Experts of a small language model.
Size: 12 layers, width 768, vocabulary 8192, 135M parameters.
Experts: 352 clamped SwiGLU neurons an expert, 2 picks a token, a softmax router.
Training: a variant of Muon for the experts, 1095M tokens, 9742 steps.
Below are experts of layer 6 (counted from 0) of a mixture-of-experts language model. Rows are named router (the router's row for the expert), gate (a neuron's input weights, with its number), up (a neuron's input weights, with its number), down (a neuron's output weights, with its number) and show model dimensions 480-511. Each number is 500 + 40 x the weight over its row's rms, rounded and kept within 0 to 999. Numbers have three digits each.
After each expert's rows: a language model's description of what the expert responds to; "comes before" lists some tokens at least twice as common just after its tokens as in all text. This comes from a sample of Wikipedia text that the model never trained on. Tokens count by the router's weight.

# expert 10
router:512530445506443545513473478555555468472467507529519505429455427449470446529467557533498532452436
gate0:501514475476525490492454474514455473450432500489504530430513516515519441522486505505511473571587
up0:498496589490577505538527503444505427504475413433462528548494515469569482511586447421471471475551
down0:436518507542446546432561523531531482523461482426484505447525525478478485524457499500444498494503
gate1:521488467513473432515448530511509513484480510527500411486549436415494495480530471501539511491518
up1:480494492507479493448457543433476495492548395522512504469496461565481472491491426480509493522615
down1:480494489504491426502452426511511468403441464545496478493535466526483443449465433465490490429502
gate2:520467498547487398490489550540518564509528515444496478521537549426506478492507570466505457522540
up2:491517546486507554453493524558523550503519454491575436473559478504516493539540475501516508524506
down2:519522523434520459505488489522486541427467527507524447516499537518549468465531476450495510583472
gate3:499485490473530554471441496565558446479442536536469533511437467543504437402546541516496481474518
up3:475471533483493498520434526516445536531502497547489533493502534590464484469497487447538515500396
down3:538549516418529475540504528481533476368474474474506534478464589492502576512518445485494579473530
gate4:559508560499495474497477509467488508510490519509484501498431530544515450486531513487518497528537
up4:485505496485495498450472492479483529486589498459475512467497525514491534554491576537545497468524
down4:500459453490477486517438471501540494496488481528432432466490472468433475503510541543534424526491
gate5:472449475452545429480517512519465464469488492467451494493588451492518540405453443496467540526549
up5:498555510500554518535552469480470545556471494586489509508507497495467489483486525545416543423534
down5:508499476461454441397552505526465508541476505548516563512493476476470502507580459500473464560506
gate6:513487511454478525532517441498405571542533459500458461461455436435482544464392537453463462506420
up6:501537496489546475495527441534460473570516518530520526515467508542576490574503421398485530490456
down6:412527506552492488517543498461523561546529489478544458471440506474455470510594455528504444532504
gate7:465505457552518506442471486475462495486490540565526506556517446489509520555481529491540510584490
up7:459475504581437523532448520521462519451508515501436448478507479477513546479441514570468499497509
down7:505511456457493556502503508487529464534505564483502566493509484447525436457539495519529464463528
Last word of a proper or organizational phrase right before a comma or pipe, e.g. Engineering, Battalion, American, Government, him.
comes before: ",", ".", "\n", " (", " |\n", ";"

# expert 14
router:494522488506513525461586501517494514523479459479472506453455499448511442548508442476426511447445
gate0:528573517430466491504405451509398489517511483554484468492492480433535484521567448449492482573488
up0:508535428539510545527453547522525532550493452526474490473550448487472520466566479415441511505474
down0:520507509450424506539552490507495473540518524543540501476461478475441488496489505523493510539468
gate1:494524482524471563505569517511429465485438468424486576506493527528563485562470510538587512532494
up1:508530521536522474481491474417534457471478509513473500430449474457426538478475572500505478466464
down1:479433515534453501552520432499523388489474535438460469466419484411428491549494561474542469462443
gate2:504551503542437527483503496478521501479506442549491379524576452558543568549539501478497518494535
up2:507526517457416445511516451547538499523535541524501518535479520472584486522524520558514505504484
down2:554482477562520490430527495445509637456553464508472484450484499476506496515492534492439591509497
gate3:545506506556502475446587470468496535518499484497382512470505470468495490465542463557538518446503
up3:503511578479485478453473484529528476537492489568542458457539525542387525479526444545494496500469
down3:477537486490468490495488499608517489446433522548531578483441532520470555511542535527481495525451
gate4:461489451469519492512413516526404493523511494473449519534421517520563492442497541550476543513520
up4:515542565463492478489488541509505453415489472484495509495406478478474542465499494498467512475592
down4:435482453477479505459488497495433480451439535567512529620504435467539454469524462504446458481529
gate5:452513504506439486497418524479476505497520453483514469501442572430445485435483473488497528472449
up5:431539511492571540497495511557453476494521436505584462584577546485504547538472547455487503489499
down5:525498486525481554566497455463491570516555536452515432462505513515497473452432513524556571531542
gate6:533485516461477509475509474522493502459483456477479461492457485487500512542537529568439553522496
up6:471519550500470491477512472486453540518492536536475493465538503490497497490417400559477502550546
down6:460498442567538533545485443550477511536492533563596477496595498465458519569459558489523628482514
gate7:443546499499491497463460549537498447486527517458533634478540517552529529564446516502574502512530
up7:488504521507511529455495456508487452475529546567518489523492510582501541468473540509491466409495
down7:455423503447473518466489523487489528509483504487517439483434443435430456470518461553525497453479
Endings and later pieces of ordinary words, such as -ment, -ized, -ing, -ation, plus common nouns like development, children, approach.
comes before: " of", ",", " in", " to", " and", "ing"

# expert 8
router:524533449499444536515475467549561476503472509543534477429457437465462439534484563535496533449433
gate0:519493453488518571520485542507532494530475425513503527513485501475457524484548453516534461482533
up0:439484544506524490527546500527450524430573442446472496449439525504471429548575468446473504514532
down0:528461471488614519594557514546427572464586497551551410554543514544490474488510558502569552530520
gate1:520524527504520552509511556428496447426480552521504440507507459534488476516475512503479508471526
up1:434512469514475456513501569477463509534428494485484485509479530519411468511445530496433477484519
down1:477553484487504484519552568459490474537520475495544503452512551564468590510448434445540520543543
gate2:493421441532530448590386519501490475539508446483464508515498530491516490412516499493492446482553
up2:461473442534563585501521499524494520447560449556485527485576451520490488451497511464458452478447
down2:490445471533469583489431479497502555497496489466472514500432509464566445447510488536490514545525
gate3:486460422502566492515506523457513527546524498511447530532498493463550478557462483518439602530557
up3:458483482478507541531499555483476495471482561469421549447522578465470429425528489463467546495483
down3:511513463480478471490443543496423539505455489535468509539493486495513511454478545524515568551537
gate4:495527461484540396481556526510516485489550426532531420458507474457580540526511457568506491533507
up4:455509456553511476539527498464519459507553503506513417452503497378514496483495451480584509498563
down4:523446529569488501601558470510476540526459547587396556539471441496532526459513496526463501546478
gate5:440507469451484563513485418523451477474535515491531521470508473522485503572402526476475494483539
up5:525449503516497505477516448447537545526528493523531561493505513445439471489553464578460434418455
down5:463521549502519525585433494496455504483507563525526543532577478496535482564467476502512487460565
gate6:549495492573550482506498556435505474492444421506513511596553524423492441500532476410526566465497
up6:503509432436452545458425480478482546434504546499492454442437484497605495470508522550484492494505
down6:551495505442381425477485477510468485514499516483389524476524476488575483507521453521399547469531
gate7:466413503432495470483447452492498503521497524498489454486539519511537500528462521498497577517518
up7:525420481548508419513489495555528511518513478495502535449445521485449504469487550529505431551507
down7:461499477505548482522516470552497529565550464558539478495497461441530541533489505488487492536496
Arts and media nouns such as film, album, music, literature, news, and year digits after "In 189" or "in the".
comes before: ",", "9", " of", " in", ".\n\n", "–"

# expert 6
router:529532428509442543497430482538553484480477526539547471455462430461463470538499574544533526443441
gate0:435508549482559486568624519519514568532511468553559488551594484470453512493457522478505525506573
up0:547476486464511502482476482476489547452496475543489485533537501512495496523566552549537483484536
down0:474483483490571516458467564505438452530477527520524519499611485504473494538527479509538510530512
gate1:525530459437558556515501525492508548468477524491443468515489534403529486477495428470376450479536
up1:517470494509523402455404474510482443517446582505537453460501489526476467436494489504469533555450
down1:539417487484527542504443501457443487466541564487512488499454470506517611417515507476497478425439
gate2:471467541536522593518527547509508458459525510498493491549479556501525487551423499479492495556507
up2:454588491398542474544517567465408532476546490458432483558589482539458542502515519506472475500560
down2:493464489528488453456506554432523508518431517482474499473473547554571614471457510512581510491492
gate3:529452492520531482508505553486497584457534511478484492536543539557517548487484423497527489546445
up3:454500530517514442467529473421503562520512596488508476533473533537451568500466440514430458566513
down3:471424506465572439508523493474495490456470519511490444527521439532475521484510486497519492568546
gate4:514509566532518440482481511499411470499498493479560533522486469533487542450543435478515496494485
up4:490547481564479577546483451484492560512549511568462545544567498470533515480559486473534563489482
down4:504547514451498548515434450529439559558460522489570499591570509451579512460462445535514534445531
gate5:521530469472548477546548481511512492493443488410499522498496531580492506472492472611478470503541
up5:471501532486525586539500534518466571479587501499494493449575408482476481489472561419537518538505
down5:540574573535481489478460581479531507514487472484522458488499535500512433523552528522503463457605
gate6:508469482457501487582534463504479512476589471505582561517442497530519512583474512554452446502471
up6:477589477548469486480508528496432544553511528514528463517475487508492497473422511456499496497506
down6:490528494487515477496574598537487489478520430438509451482487424532540521476489474534574452548507
gate7:478453522478572487452495506493529412482492500459495588495422385522552488520551494464560482476419
up7:501522459513563517476442510487502498521501600484443462546449474399549585507535542569504474553566
down7:545427429497559495521532503525506491451507515537532533463582491476521491512516529497454473534552
Commas closing a parenthetical before the main verb resumes ("resigned from, the") and pipes or spaces in election and results tables.
comes before: " ", "1", "-", "2", "|", " which"

# expert 9
router:534536450502439548508433469557552494487472520540536460430459454464461453539493563539491529449440
gate0:518501490549471489477570510500530481570519452499547525454410470535510432463456499433442528510490
up0:516507582448493526481474494537598570518482491504489486497481396509513480422525481495510586492519
down0:480559538515448477514453542471513483499462459551528523456439437493503537469438461511579481517445
gate1:520481595456489437528489495507531513513506456399464476486545538528552571398526489456445544492509
up1:515520495488508469519478461517441546506440438447477502496551513488526451458485551470516505555482
down1:465484475547525558424496530527515500516504541351543505485521507453492548439499524480502449467459
gate2:472510548481526460499495488476458509535540514503519470538457511530520440523539431540499475541565
up2:474542582506485500537500450543518576482488486521525495428537562464510483481530507420516514541418
down2:463508555481502482478474467538496471497514527531566475509477557489493508551528484497553539454479
gate3:542446507462485463413477532552542535472536532467476502419531516551514551491474479475595478565557
up3:500489564485464485574540515502505495488509508473488492529476464511480472454491521488478512499500
down3:494461552493517482492420444372552550494514560464502456563456473497522431526499494462451465456489
gate4:516491459528527484483515519524492579472552564435494532438524517525542544531529513503458500505530
up4:537531466466484553511496500561563509484500400459452541455478517531442471527517516513562475540553
down4:463422499520499495494488514494486554517533414461552512490473418406526460567580471532461515479526
gate5:524507582420544472519534534458501475517457454466540512474477506510621525515506465560477491485533
up5:482495525541489459537442456496464531495468510554489502459563478458467556511559569535454495538503
down5:521473532512487463504475496475502540460463519575509433463509476489504466490507515489508405533556
gate6:517522454528467484493522486509555461505554473480489554523514559444511590514498580476487495490465
up6:439428552489520530480538506465505471429411524490492477495564420524519521455515408545508492510470
down6:450513556489479507420496489502452509403455512500565529505558577509496445466463525507435512451558
gate7:473508467533504441467542546551506593503468525465491466524447472431525492462554493521513509498475
up7:507526457526462503462519470510507475466496432502522499479498533423522476490454512469521532477511
down7:509529490484473512531499556512460500536466511432520517487423519488494545570572520490512497496488
Spaces, pipes and numbers in statistics tables, especially Total rows and the lead digits of cell values.
comes before: "1", "2", "0", "-", "3", "4"

# expert 7
router:527534445490440541488440473549564498494481469544541489435451430472467456533493553544500513452448
gate0:488451483527505410503515466467511564509496493520528491504516551511486465451496519518506467470523
up0:516537475496558471473448497500498523509550432443416502525521509495544395487507469471567425531548
down0:505506533471547501534597586479534494573483497451452504580537513502504516485552456526535509509505
gate1:440536532511459531523478547493466475547522492419495520501488506480474453528518563484493493471500
up1:524413556524546481506513425484503528465501544435500529535508522496505485556502502469480474545528
down1:462493549486471498516497509483505475510575520461501529495479494500454486502521544523533441448539
gate2:515495487480463547474512590557445483517406450518512489488478472474480544503469549500430504438544
up2:469543509505513592423465547476486417599555499451523485526523526524450494528530430532486513511505
down2:447549516572452476504504552479474571427554467471493523551555487526525513475527520450465506491483
gate3:444493561495598527540500498533432448463532438544508527486504543521441543481473496471567453516526
up3:521475505483540522460508490511497586519538445514469475491539503596479510476464485439418553497455
down3:473465517529458491465475546439505525491549544502502523466528509478514550489500512490528533582491
gate4:482475539489575442506421531473468467521509499491411464455578460548482539487470407476556497465526
up4:538448438503552500438489468499525486436558479505400470496531528468517489532498467511526519473571
down4:573510524442518447509542557468516455484505524491495574534535537499552444524474446533497549554477
gate5:425510416457517580533503503474549502499531501509408540477508574517543494475468429452599482509509
up5:532489480495533466488469427595533494454480452502488473453557509518508454488432502515526453555490
down5:468501462478499504545447513558530487445554499526541495513506522567566448466561579467498528508518
gate6:523510478468496554487487504474494510543449489479489482487463498493579524478473502448428519485493
up6:463546503506541429488465451489494497535561471524472563530519476588470479462506463464539458468444
down6:504509553477529488522493469562462536517574433485445471547482574570506530535575485519523511510487
gate7:471462470462426487445504433532510556458464529473442497442507495490557541478562512444542497490575
up7:508470475419540558517475535435585536480487476495559434439431559430542537498490427492492495456581
down7:561512529474481506529476452548462512483517530509486447474488515504475509519472522476483503517563
Digits inside numbers and years, mostly the second digit (2 in 25, 9 in 1943), plus and, or, then joining clauses.
comes before: "0", "9", "8", "2", "1", "7"